Experts of a small language model: a softmax router.
Below are experts of layer 2 (counted from 0) of a mixture-of-experts language model. Rows are named router (the router's row for the expert), down (a neuron's output weights, with its number) and show model dimensions 0-159. Each number is 128 + 32 x the weight over its row's rms, rounded and kept within 0 to 255.
After each expert's rows: a language model's description of what the expert responds to. This comes from a sample of Wikipedia text that the model never trained on.

# expert 14
router [ 93 127 146 164 111  92 155 145 143 131  83  65 138 105  92  98 130 115  93 126  77 108 101 108 165 174 131 116  71 125 143  97  99 120 165 135 100 132 151 145 105 106 134 119 150  94 154 110 132 115  76 159 102 154 135  98 162 165 189 167 123  74 124 131 152 126 235 112 137 171 145 146 146 198 199 132 114 113 142 132 177 154 136 176 155 128 129 136 164 179 133  97 158 102 133 131 107 129 124 112  91 144 149 155 162  94  81  74 166 157 101 115 105  95 107 125  98  40 113 152 119 156 174  84 144  87 158 209  96 154 105 172 102 184  95 118 123 145  81 116 115 164 161 109  98  75 137 149 145 116 125 184 100 154 159 160 196  89 149 134]
down0 [154 153 162 162 117 126  98 148  86 116 209 135 139 102 129 156 159 128 111 150 139 126 150 110 122 161 121 149 137 136 119 122 202  82  90 129 108 149 139 104 199 158 105 123 153  84 125 156 133 102 179 131 140  95 124 190 162  76 118  99  92 150  99 181 130 162 161 138 136 108 185 146 103 175  68  95 165  38 141  91 155 116  92 151 137 124 186 103 161 156 115 124 159 107 156 204 149 185 125 120 125 155  95 124 126 181  60 129 160 131 139  78 137 113 153 170 129 112  90 158  83  75 125  93 165  92 141  94 143  71 171 155 158 138 140 117 122 176 120 120 138  67 117  84 145 174 189 165 116  95  98 140 189 126 137 130 150 113 164 136]
down1 [ 98  64  68 117 124  86 113 173 174 115 158 108 128 125 133 117 123 120 111 148 132 109 112 128 163 181 101 127 131  67 187 125 131 183 133 114 136 132 154 144 127 160  96 102 103  58  90 138 128 166 125 114 165  88 166 122 141 153  73 171  82 104  88 160 113 137 128 106  80 109 149 123 137 160 105 182 164 179 125 172  73 153 135 120 104  72 128 115  95 138 142 107  90 145 129 156 125 130  98 155  88 148 134 114 112 119 138  39  90 133 132 118 187 119 113  96 165 160 168  95  76 119 139 135 159 193 192 143 160 112 151  96 131 163 113 137 166 181 114 130 176  48 116 153 172 136 163  76  78 150  91  98 183 144 151  60 105 144 159 158]
down2 [ 79 108  93 111 176 127 115 154 155 154 102 120 149 151 146 173 111 125 168 142 136 124 112  74 118 113 105 121 119 137  88 154  79 110 112 131 125 140 150 105 149 142 108  85 126 151 102 191  72 164  85 147 212  77 141 125 141 125  77  91 140 154 148 138 106 169  90 136  56 108  72 105 170 178 169 142 129 167 173 152  93 144  98 144 147 106  82 106 119 108 124  74 131 125 133 139 146 159  89  69 111 222 136 115  57 122 133 115 148 134 118 121 151 132 118  79 129 145 102 188 183 213 193 150 136 143  76 128 152  75 133 135 142 149 122 176 142 144 169 151 112 153 153 111 167 159 135 184  90 131 117 144  97 132  85 162 102 168  74 114]
down3 [105 164  96 109 157  31  92 116 112 153 114 120 188  74 121 131 193 122 136 170 142  75 117 102 122 118 103  81 116 114 102 111 138 134 105  86 120  86 106 121 192  99 154 137 126 121 134 123  92 180 123  73  83 100  95  62 139 147 137  95  91 133 158 126 146 133 175  87  93 132 131 192 138 148 150 128 152 137 104 123 117  87 143 179 115 144 101  74 137 147 138  81  74 142 197 136  51 112 119 116  79 141 164 133  96 119 172 111 162 181 168 155  97 161 156 127 117 113 180 149  93 171 145 145 151 140 174 178 136 157 121 179 141 149  96 175 170 192  90 128 109 169 133 104 134 124 123 147 182 108  81 112 142  87 141 171 102 175 129 114]
down4 [129 125 112 113 153 157  97 131  52 152 137 122 172 162 139 151 167 149 102 123 142 162  92 160  98 135 132 163 194 205 165 156  76 143 130 217 129 106 127 153 123 157 147 116 121 105  52 150 181 166 176  75 125 117 108 143 158 118 143 111 131 123  79 105 217 102 174 117 109  94 149 136 133 144  98 130 126 156  75 140 106 159 184 115 127 140 122 110 141 127 146 148 132 180 117 160 124 100 184 147 145 124 169  56  89 112 113 139 124 180 149 152 145 113  66 116 204 150 158  72 133 109 145 149 125 155  79 178 118 147 118 117 127 116 140 142 131 124 129 108  44 118  73 127  99 148 132 188 117 154 113 116 166 118  97 211 129 102 131 106]
down5 [118 166 178  55 119 153 140 174 151 146 152 162  80  85 159 120  95 190 136  76 107 136 142 149 177 160  97  97 147 116 110 147 163 137 171 107 138 140  79 110 116 110 120  74 105  72 124 169 137 150 129 122 144 104 100 139  77  64 142  85 155 141 149 128  70 153 126 129 114 139 103 142 138  70 140  96  75 115 147 136 154 128 116 187 116  72 113  41  93 132 106 105 130 108 180 111 125  84 161 118 119 120 104 151 104  48 145 147 187 126 176 134 115 105 146 142 176 101 108 118 129  83 144 133  94  87 173  28  91 118 121 153 138 102 168 182 156 122 103 120 150 119 157 110  74  90 154 127  94 118 133 116 154 141 192 125 137 114 184  93]
down6 [149 143 176 183 125 121 144  97 127 128 132  72 118  82 161 134 185  75 153 129 117 110 102 158 101 133 136  98  66 139 171 128 145  87  91 218 128 132 100  68  86 172 133 156 136 123 107 126 153  72 137  90  96 121 151 109 110 118 123 139 134 140 124  96  78 111 139 195 105 114 145 137 170 165  54 142  89  68 120 147 129  68  99 178 144 126  55 119 121 115 143 182 135 156  99 121 127 175 166 112 113 125 125 151 104 150 161 129 157 110  85 139 153 130 124 201 145 112 135 144  98 134  72 118 219 142 123 108  86 146 136 122 168  54 142 157 156 124 151 172 110 146 218 125 145 125 145 165 148  91 175 129 176 111 153 148 117  90 124 112]
Description: Quantifiers and adverbs. Quantifiers, numerals and adverbs after articles or verbs, such as all, most, only, first, two, later, not.

# expert 10
router [ 88  97 145 109  99  78 168 153 208  94  80 111 119 117  84 131  68 121 111 106 161 108  87  95 114  90 144 102 116 178 121  84  96 112  87 145 102 161 174 142 138 100 112  88 142  86 132  75 153 108 123 140  63 177 122 164 144 146 140 158 109  68 134 129 146 135  95 110  99 147 152 142 153 175 110 100 147  69  79 129 213 188 128 110 146 119 131 217 124 179 147  97 140  79 139  27 111  86  89 130 149 124 114 171 199  90 136 125 157 137 113 109 109 140 125 152  96 116  94 162  94  90 148 126 148 100 119 131 142 153 145 151 115 139  68 119 186 127 122 150 125 126 125 145  83  98 115 124 101 127 158 116  76 155 183 127 106 145  98 162]
down0 [147 101 147 161 143  95 111  75 148 118 100 168 119 125  75  88 130 118 146 140  93 112 156 124  67  58 123 130 123  89 150 147 143 104  49 227 139 104 112 155 124 166 156 175 144 103 114 121 144 134  92 127  70 147 162  68 154 192 142  80 181  91 137  68  80 115 161  93 135 134 113 187 184 114 117 110 167 124 151  97 152 176 161  96 123 130 196 196 119 166  98 128 122  96 137 112 134 114 119 142  96 141 203  97 144  97 163 115 165 130  69 107  96 159 109 117 157 171 138 135 112 147 143 138 178  99 137 171 179 126 112 116 123 118 130 127  65 118 194 136 130 122  84 125 145 133 125  89 176 105 111 154 121  98 175 116 113 159  87 137]
down1 [162 159 122 151  81 130 141 127  69 142  97 183 140 129 115 102 136 173 120 185 122 125 151 172  91 118 168  97 153 130 188 136  98 116  58 131 113  62 149 122  88  90 146 127 106 184 102  67 163 142 163  84 140 117 120 119 147 130 119 108 119  86  82 146 100 131 108 168 177 109 131 136  77 115 140  77 111 104 140 166 140 203  95 121  74 139 120 191 128  93 137 138 116 203 132  87 140 134 104 182 114 102 179 156 113 150 136  75 110 175 108 123 103 207 136  94  90 115 188 188 143 159 161 103 128 142 153 160 127  94 104  87 122 130 106 139 112  88  96 142  93 104 111 141 102 118 101 104 131 138 123 140  60  68 134 112 183 167 100 185]
down2 [ 97 109 145 158 136 172 113 155 139 122 113  99  84 100 115  67  82  42 119 158  86  56 148  94 130 122 102 159 117 112 168 165 143 134 132 160 150  94 122  87  87 146 164 135 157 117 119 146 119 114 191  85 134 113 123 150 102 122 109 106 121 164 181 131 161 134 129 138 133 112 188 135  97 167 121 104  85  93 157 158  68 133 116 125 106 180 104 145 149 152  75  94 129 122 126  96 118 134 164 134 164  86 149 124 124 158 100 156 105 113 153 147  81 169 191 154 152 111 112 169 122 128 158 149 121 152 189 130  92 115 194  84 157 117 185 161  54 138 130 110 173 157 118 132 112 142 209  99 142  89 145 161 131 179  62 192 118 162 158  56]
down3 [156 133 136 123 136 100  90  86 155  50  64  65 142  97  39 119  89  71 160  79 104 156 122 109 112  79 135 151 126 159 123  91  96  93  89 158  94 126 135 128 149  75 116 138 102 162 152 127 139 143 139 160 105  62 141 120  93 150 158  96 164 106 132  94  81 110 139 162  97 136 151 182 111 174 152 126 120 141 159 128 121 132 121  75 138 202 229 176 106 164 180 143 105 146 134 136 151  81 110 133 131  50 195 122 133 153 117 108 136 200  79 115 183 135 120 165  95 145  94  57 160  96 114 166 117  96 141 124 126 118 151  93 114 123 102 135 193 107 160 120 124 136 118 164  95 141 116 122 170 105 130 115 150 120 117 140 120 137 109 127]
down4 [114 132  61 126  80 141 174 155 101 184  84 133 118 131 152  83 172 161 133 128  90 157 146  88 127 117 128 136 127 199  82  87 126 128 111 147 132 179  54 136 140 130 135  87 118 150 125 173 119 154  66 158 124 126 132 111  97 125 104 127 130 138 155 129 110  43 135 175 133  97  42 132 119  87  66 111  95  50 120  91 114 146 118 122 143 125  94 152 182  95  97 117 109 147  94  86 117  88 130 139 115 129 149 107 157 119 120 132 119 107 158 140 134 150 124 164 133 108 168 182 133 175 155 151  24 124  91 112 100 134 170 158 179 153 130 156 181 104 158 156  71 136 149  89 136 113 125 112 163 111 128 160 172 116 149  48 149 195 139 140]
down5 [158 121 103 145 134 104 158 110 120 132 148 116 132 149 150 182 144 111  79  94 150 110 152 110  87 116 144  54 158 115 138 151 163 171 149 116  82 143 196  96 129 126 136 112 142  67 144  39 165 172 177 176 103  53 147 122  83 120 114 145 143 122 160 153 107 159 168  79 103 141 198 153  70 140 134  82 135 135 132 117 124 112  93  91  79  89 122  77  75 123 140 111 133  96 130 100 114 153 117  77  95 211 134 103 104  85 108 153 151  71 145 165 114 104 108 106 130 185 101  97 121 139 118 129 152 199 148 116 143  83 163 152  70 111 174 132 140 147 103 122 121 176 126  80 107  79 144 104 119 117 172 127  61 122  93 109 107 159 134  81]
down6 [ 96 198 143 151 140 148  94 156 173 122 123 103 103 167 159  72 112 179 169 170 142 123 120 120 180 152 148 149 110  85 154 143 119  48 138  64 116 118 156 155 149 140 133 192 142 132 161 145  81 130 144 125 187 116 160 102 112 185 147  92 120 136 120 140 131 146  83 132 138  67  57 138 128 112 111 125 124 100  98 107 178 155 115 169 187 119 167 125 167 144 106 137 187 121  79 149  96 130 129 108 153 167 146 157 181 139 173  71  82 117 130 157 145  82 158  90  95 101  93 212  60 119 149 173  41 120 180 132 158 128 100 154 132  95 141 142 113 152 132 127 183 107 118 104 111 127 120 101 181 134 153 126 154 136 100 147 157 100  90 113]
Description: Foreign-name letter pieces. Single letters and short pieces inside non-English names, often after accented letters, as in Vá-g-ner, Pré-v-ost, Ragnar-ö-k.

# expert 9
router [134 110 111 100  98  77 154 190 137 138 117  88 220 120 122  79 107 116 103 124 107 105 114  69 211 197 120 100  73 110 131 138  90 150 171 146 110 149 135 139 146 120  80 148  99  95 102 135 166  93  92 142 112 149 150 123 132 148 164 135 118 115 107 132 210 185 129  78 110 148 174 130 116 158 175 116 114 113 141 121 167 134 147 140 131 156 128 168 152 132 127  90 154  97  78 103 165 131  98  61  93  72  91 175 155  38 108 111 107 121 120 124 153 147  60 100  95  79 100 140 113 106 133  67 130  51 118 161 154 139 129 153 109 171 103 118 103  77 109 100 132 130 134 121 104  76 157 153 147 116 150 154  95 159 134 168 169 136  80 138]
down41 [108 157  95 151 154 131 163 156 117 111 109 100 153  64 168 109 110 137  73 143 154  82 199 177  92 111 137 140  81 160 149 120 138 126 144 121 123 138 151  89 110 144  92 121 134 129 105 106 109 170 125 188 108 124 131 121 152 102 163 118  78 218 220 193 132 132 147 156 124 153 116 180  72 139 111 130 120 120  77 158 133 122 162 146 143 149 172  93 102 194 124 136 141  91 165 123 192 120 153 181 141 170 193  98  95 118 134 140 131 106 105  83 123 155 176 143  58 133 164  91 147 122 177 110 105 103  70 125 122 127 100 125 137 126  84 159 190 145 146 138 189 132  77  62 113 164 152  84 161 136 138 174 106 155 134 159 145 146 139 105]
down42 [156  97  98 147 123  96 130 226 105 142 104 136  95 139  69 185  98 124 126  98 177  40  80 206  51 110 132  83  89 152 118 122 117  89 122 159 149 174 117 163 137 161 115 103 155 140  94 105 150  66 192 141 123 132 145 121 225 101  77 153 128 105 113 158 118 155 173 134 127  97 134 121  99 150 152 118 166 160 124 132 101 177 108 153  87  70 132 139 102 140 136 178  72 110 112 113  67  90 128 128 141 171 127 128 134  77 103  77 188  65 144 151  86 136 139 132 115 146 136 150 111 143 157 162  79 137 131 113 145  96  99 177 156 107 148 156 126 127 133 100 111 118 118 149 174 132 124 113 113 168  64 160 133  95 132 134 112 111 149 108]
down43 [157 108 133  85 253 114 115 124 164 186 142 184 146 154 146 167 161 107  67 130  85  91 143 123 159 114 168 168 108 144  82 166 117  79  79 175 106 125  96 139 108  70 115  89 154 103 120 146 103  86 135 139 188 131 146 131 139 164 157 131 134 146 125 198 104  83  70  93 129 158 158 102 104 116 120 126  97 145 176 137 155 123  84 145 116 178 139 104 136 104  91  85 126 173 155 108 128 104 160 133  95 125 135 134 108 112 151 161 119 172 100 100 120 102 149 108 132  64 169 145 135  86 106  54 107 122 135 184 122 175 166 122 133 131 225 126  83 129 161 116 120 163 122 146 165 180 135 138 128 114 181 164 114 116  88 138 159  85 130 141]
down44 [134 111 199  96 115 175  84 113  67 163 148  96 128 109 139  84 151 143 121 114 131 104 117 137 162 115 160 144 175 146 119  68 158  92  74 190 131 129 156 111  78 126 181 121 113 135  84  77 129 161 121  78 150 138  76 131 143  70 170 109 159 170  87  93 114 138 115 143 132 128  91 173 116  95 122 164  99 113 129 156 136 138 191 152  92 139 119 113 137 130 153  87 101 141 150 117 121 143 163 150  64 122  77 142 132  93 177 108 152 134  48 126 170 134 106 128 143 125 159 133 150 167 118 110 184 158  59  78 174 140  51 114 132 198  81 127 147  83 146 144 145  95  95 129 144 110  82 117 182 164  59 137  94 134 166 144 135 137  74 136]
down45 [125 129 197  23 123 124  72  95 140 119  99 124 127  76 162 137  60 166  90 126 132 127 133 108 208 159 212  94 126 147 111 143  86 135  91 127 187 174  79  94 144 140 142  85 112 142 141 100 122 106 125 152 136 108 157 155  56 120 106 127  75 145 138 154 122 163 146 103 112 103 142 121 167 162 162 145 122 134 145 101 135 188 143 131 120 142 141 140 138  71 103 120 148  68 164  99 135 141 132 102 139 148 126 162  68 100  80 112 124  90 126  62 151 116 147 127 167 147 127 158 169 122 158 156 129 121 131  76  95 120 161 136 175 129  36 128 110 138 156  67 185 113  87 164 127 142 132 115 174 114 193 122 166 159 137  98 120 150 103 158]
down46 [132 185 127 128 156 106 159 121 122 166 151 137 171 167 155 131 155 159 155 138 168 141  74 119  96 105 113 126  90 156 122 196 165  58 139 141 152 141 153 154 142  86 106 140 115 146  93 186 179 140 138 129 171 105 143 165  92 149 113 141 138  80 104 115  90  85 152 196  99 101 137  89 121 119 185 138 126 137 122  55 146 129 127 113  18 140 147 119 135  68 141 141 130 104 151 117 114 174 141 153 136 112 118 141 161 104  56 111  56  99  90 129 132 164 193 104 152  69  91 135 207 159 126  84 124 146 190  91 123 121 156 156  83 159  99 138 132  95 171  99 151 176 152 131 122  93 155 157 128 113 148 101  83 181 112 134 127  87 137 115]
down47 [102 118 160  94 114  74 155 147 182 196 152  98 133 193 168 103 100 169 141 127 123  91  57 121 188 102  80 118 143 122 116 107 139 112 167  94 136 136 114 102  94 126 164 166 105 111 143 153  90 138 159 185 156  83 115 139 138 154 100  81 196 120 141  99 143 121 104 118 143  81 136  96 173 122 151  96 121  92 129 117 181 113 166 159 160 172  99 136 168 117 159 121 151 105 132 164  87 188 164 105  94  97 161 130 126 155 155 160 170 149 104 147 118 134 139 117 167 207 146 140  84 147 124  99 109 151  51  85 127  69 120 124 145 163 120  79 159 118  97 104 179 159 141  84 177 118 104 157 107 157 145 152 149 137 123  95 153 215  59 123]
Description: Nouns in fixed phrases. Content words inside set prepositional phrases and connectives, like in place of, just in time, at which point, because, due, part, end.

# expert 11
router [113 135 166 195 117  84 164 143 138 108  87 114 124  95  65 106  96  95 141 100 139 132  94 108 116 181 136  90  53 148 156  97  57 164  84 141 144 200 176 131 142 154  84 109 132 100 166 120 170  62 132 132  92 172 108 121 101 175 182 157 109  99  94 142 141 126 107  88 101 166 128 123 147 184 149  44 116  76 125 159 166 134 128 122 131 182 112 187 148 138 132  74  94  69 130  81 125 120  94 142 115 117 133 161 165 126 138  97 141 175 127 115 160 112 133 116 109  78 118 105  56  71 138 151  94 138 117 159 134 165 137 167 176 182  71 111 130 131  98 121 136 166 131 121  91 101 142  99 118 116 169  97 130 142 165 138 118 109  76  93]
down1 [163 172 127 120 137 118 112 137 128 125 198  91 124 124 152 189 158 144 127 184 146 113 175  90 112 127 131 149 128 115 107 148 162 185 137  97 201 136 146  60 132  79 148 111 124 117 132  98 141 124 184 156 131 111 106 170 137 148 151 162  85 113 173 110 111 115  44  92  84 153 119 134  88 150  99 134 105 149 157 140 121  74 150  91 134  73 169  68 182 104 150 108 142  61 107 195 109 165 135  44 170  82 106 122  90 179 103 157 187 106 218 104 128  96 108 115 155 162  91 144  96  91 101 125  86 149 132 135 129  85 137 119 108 162 167 120 123 132 157 140 142 103 137  81  69 149 105  74 154 131 147 121 136 126 150 127 147 158 110 162]
down2 [145  54 191 149  83  91 124 126 138  97 211  95 137 135 126 162  96  79 118  93 169 171 140 132 123 154 161 115 118 145 156 112 135 156 134 129 136 144 110 186 118 206 184 101 160 125 100  95 122  74 118 130 144 140  98 114 159 124 187 166 130  84 101  79 156 100 185 156 129 164 160 145 174  86 127 125 141 172 119 116 182 123 123 141 175 162 123 133 143 123 108 143  87  80  91 139 113  92  87 137 143 156 203  85 116 131 154 139  92 106 136  83 140 144 135  50 131 192 133 134 112  76  67 159  97 139 135 145 148 157 141 101 118 100 173 135  91  92 138 125 141 139 157 185  55 160 105  73 198 145 166 124 116 124 130 125 101  91 114 135]
down3 [ 99 105 179 114 104  88 125 150 133 120  98 143  70  98 163 124 155 143 160 112 132 137 146 143 118 138 105 187 115 170  93 162 165 181 139 135 118 142 130 139 175 172 123 157 142 177 170 149 126 113 127  51  94 154  86 146 126  51 123 141 131  88 124 102 116 132 150 118  85 178 108 144 126 126 159  78  71 117 135  99 123 158  73  92  79 139 147 111  83 158  99 168 142 105 125  71 139 138 139 138 125 114 116 122 129 109 155 130 185 189 168 107  86 139 157 173 147  80  95 166 234 151 102 187 129 180 151 106 127 107 135 157 115 129 132 152 166 162 147 139 135 156 127 111  67 139 127 112 138 133 169 170 136 197 118  96  43 119 108 208]
down4 [106  73 133 180 108 144 126 105 161 106  94 127 123 152 177 119 160 146 175 147 103  73 149 158  92  96 116 151 109 149 115 111 113 142 189 131 140 137  77 153  87 145 200  53 132 163 154  93  76  80 149  98 179 154 148 141 155 144 182 121 120 104 106 120 143 143 179 124 137 157 176 193 164 106  99  94 125 109  90 139 118 121 166 212 174 157  77 126 158 144 130 119 126 194 131  97 132  78 112 136 127 110 170 141 102 196 168 127 105 183 140 105  96 122 118 123 138 114 162 141 124 119 100 136 202 115 204 126 138 179  81 152 119 153 105 107 134 162  99 171 145 137 204 128 116 164 160 177 116 118 130 114 121 106  93 156 131 123 127  59]
down5 [168  80  78  72 129 142  98 103 119 133 169  90 134 174 138 187 121 161  98 106 167 133 122 102 119 156 192 149 122 105 137 140 150 189 180 138 118  83 113 105 142 167 122  74 133 114 137 168 137  63 153 141 144 126 120 172 122 121 171  77 198 116 156 130 154  76 101  92 110  88 201 124  95  72 147 110 112  81 130 131 169 128 107 100 153 147 155  89 190 125 148 142 120 132 140 164  35 110 116 120 104  81 133  92 137 171  82 129  82  62 156 162 106 155 141 182 123  80 108 148 130 159 112 112 104 162 150  63 126 153 192 117 107  93 121 169 153 148 163 161 147 121 102 136 117 106 190 128 131 121 150 113 129  96 114 160  97  73 109 157]
down6 [125 130 163  78 113 171 147 153 118 122 134 166 126 128  69 145  83 189 114  93 132 143 170  99 135  90  47 100 100 202 147 155 133 202 119 140 111 115 134 121 140 148 127 149 122 146 120 113 157 107  92 115 133 222 109 136 137  89 135 187 136 182 113 102 129  73 177 141 124 137 146 153 111  59  75 193 126  69 125 139 158  86 124 204  92 137 105 105 111 128  85  99 110 167  89  71 110 110 107 152 121 173 126  82 139 125  89  88  99 110 146 154 152  91 122 119 116 152 124 142 113  90 112 133  78 102 132 121  95 112 138  64 150 172 173 143 167 152 144 108 130  93 113 168 184 100  66  53 172 156 124 108 137 136 122 103 120 145 141 145]
down7 [129 111  98 104 111 116 132 155 169 109 174 154 146 124 162 215 115 111 141 112 123 149 142 177 154 183 133  96 119 155 145 109 148 153 126  93  32 145 117 154 157 143 145 124 157 155 120 155 167 131 145 126 163 145 145 178 151 103 114 130 150 121  18 147 102 108  64 165 128 178 153 115 160 146  91 120 138  80 167 136 121 144  44 163 142 125  34  71 120 145  96  71  84 145 125  95 118 113  80  92 135 111  82 115 122 144  92 178  86 171 165 158 176 116 187 107 153 163 146 149 165 119 138 160  92  85 140 125  82 159 136 137 103 101 169 162 114 115 117 127 128  97  95  84 113 140 153 153 154 114 136 102 140 125 125 180 137 158 165 180]
Description: Name word endings. Inner and final pieces of place names, proper names and codes, often after a capital letter, such as M'ure't, East'wood', Jenn'ings'.

# expert 5
router [ 79 148 178 147 113  96 185 108 158 115  77 107 160 134 119  87 127 116 131 143 158 123 105 105 118 119 154  92 112 174 206 126 102 158  93 127  79 154 176 130 214 116  82 134 187 135  94 108 128  42 115 135  83 173 123 152 125 181 146 164 140 110 107 158 144 101 155 121  89 159 131 115 120 168 170  87  93  66 103 115 161 171 110  77 116 137 114 240  90 142 110  80 133  82 115  93 144 103 111 146 102 101 140 162 171 140 149 114 151 170 133  48 105  99 121 127 125  74  62 123  80 115 153 134  93 144 155 163 141 159 154 133 189 170  99 146 131 139  85 114 131 118 109 124 109 113 142 110 143  72 139 101 118 136 141 117 162  94 137 123]
down21 [112 159 222 102 140 144  71 142 151 130 165 115 153  76 113 177  43 134  58 144  95 116 160 156 157 135 132 152  70 119  94 184 114 146 166  91 140 142 112 133 131 144 123 104 107  51 119 129 133 122  72 124 138 109 108 165 116 109  97 148 152 123 148 131 101 144 175 138 114 142 150 114 149  79 150 151 103 137 152 166  51 172  76  97  84 118 143 135  65 107 164 140 116 131 139 144 146 143 186 123 186 161 155 102  91 122  60 145  85  98  76 110  74  62 121 167  59 134 141 143 181 205 109 106 134 111 126 100 137 105 163 137 154 141  97 141  93 124 147 136 152 120  99 112 126  95 129 145 139 133 109 154 100 155 127  77 114  62 146 126]
down22 [179 143 134 101 108 125 127 145 104 185 121 150 138 204  35 153 195 179 109 162  89 149 104  88 208 112 144 136 160 141  94 115 137 127 156  84 115 106 135 189 134 129 150  87 144 115 151 135 124 164 153  76 146 118 131 114 148 119 177 136 151 134 136 149 133 159 162 184 180 145 199 102 171  58 145  70 149 136  98  89 127  87 110 177 178  90 137 135 107 120 140 178 137 142 118 104  94 103 113 126 121 144 153  45 149 117 168 119 127  96 145 132 130 175  93 112 154 135 155  95 141 178 159 121 182 156 105 197 128 145  89 133 142 135 132  64 111 143 120 120 101 145 170 131 186 117 146 210 111 158 120 116 151  81 142 113 149 111 109 145]
down23 [167 153 107 117 107 119  51 105 168  77 177  56 116 138 139 190 117 131  69 166 134 169 165 149 103 151 144 144  82 125 159 141 150 161 159 149 135  93 126 130 137  81 138  84 149 180 153 142 103  82 132 114  48 110  97 154 135  75 120 131 118  91 137  86 109 107 139 130 133 149 153 153 141 197 151 169  72 106 186 117 138 103  80 167  69 153 158  96 112 147 137 132 132 152  90 103 126 184 152 101 184  84 145 139 112 119 118 162 157 141 159 115 161 115 182 136  62 147 116 154 178 126 123 101 145 147 116 148 128  57 129  70  70  98 147 145  82 136  82  99 152 157 112 140 139 136 118 101 120  65 187 112 112 125 159 115  86 130  70 127]
down24 [176 155 148 107 104 165 178 101 130 171 126 111 118 115  91 125 125 123 101 113 163 147  94 140 143  99 105 106 180 180 131 152 163 129 134  90 126 145 164 165 110 148 138  81 121  84  93 134  94 102 147 118 146 111  79 124 163  93 159 117 150 105 156 173 108 159 152 120 135 166 110 153 148 145  92 193 166  93 152 131 165  68 127 205  82 127 116 158 146 152 128 162 176 138 179 142 120 187 124 183 111 136  99 115 155 111 116 161 122  85 149 168  95 127 110 153 187 101  90  70  74 136 159 101 105  50  55 183 113 144 116 163 139 114 113 101  95 153 111 105 175  91 185 195 106 168 156 162 170 189 141 186 156 160 149 122 138 156 105 144]
down25 [115 124 187 166 109 125 153 118 116 151 101  96 149 184 168 131 159 135 162  98  72 144 113  88 114  75 123 121  76 158 137  97 110  95 139 144 151 168  83 158 171 140 111  72 162  85  28 122  96 126 122 129 109 133 152 135  60 138 112 118 128  80 164 141 116 124 197 129 116 118 129 153 143 184  93 131 172 104  39 113 126 151  93  95 157 123 128  83 125 120 177 120  73 152 123 135  80  99  85  80 129 100 208 173 110 111  81 135 169  99 135 128 117 177 135 156 166 222 122  92 160 146  98 155 114 123  98 141 149 129  86 157 156 154 163  86 180 130 119 150 116 139  89 114 121 140 100 139  92 117 165 115 123 101 136  89 103 175 164 104]
down26 [ 95 122 158  98  54 155 145 138 141 115 145 146 169 144 176 136 125 117 181 123  88 107 120 125  82 164 147 143  84 109 119 172 150 115 131  67 211 159 119  66 146 126 123 138 130 194 140 140 191 143 146 114 102  94 140 172  95 203 117 165 151 134 155 137  46 142 155 139 119 133 136 134 120 130 113 140  81 147  99  84 149 131 142  97 129 113 112 141 176 163 113 108 199  94 166 205  73 171  54 152 145 123 119 162 134 117  68 102 113  76  80  93 106 119 125 114 135 122 155 201 107 167 105 129 178 144 112 106  87 140 104 101 159 145 122 113 121 106 145  56 134  85 108 116  57 189  96 136 143 154 144 127 131 118 155 152 157 139 128 118]
down27 [138 138  99 129  95 115 149 128  84 154 127 152 111 118  99 139 170 127 114  83 154  92 113 161 103 121 124 128 151 136 189 135 120  79 140 111  90 116 145 158 142  83 160 130 100  77 122 166  63  95  95 136 178 124 160  72 102  94  57  98 106  35 125 136 130 167  84 199 145 125 121  99 130 128 106 136 119 123 112 119 101 164 108 112 180  95  78 166 152 149 175 165 118 143 164  81 129 100 180 123 139 111 150  91 208  97  86 160  91  99  89 117 170  93 145 143  84 151 106  69  56 121 156 119 103  99 130 126 106 138  87 147 140  88 141 135 111 160 171 194 153 128 192 112 109 129 133 112 130 120 186  72  91 187 131 115 123 122  92 182]
Description: Mid-word fragments. Short letter chunks right after a word's first letter or two, in rare or technical words, such as s'or'eness, S'er'geant, n'ig'rescens.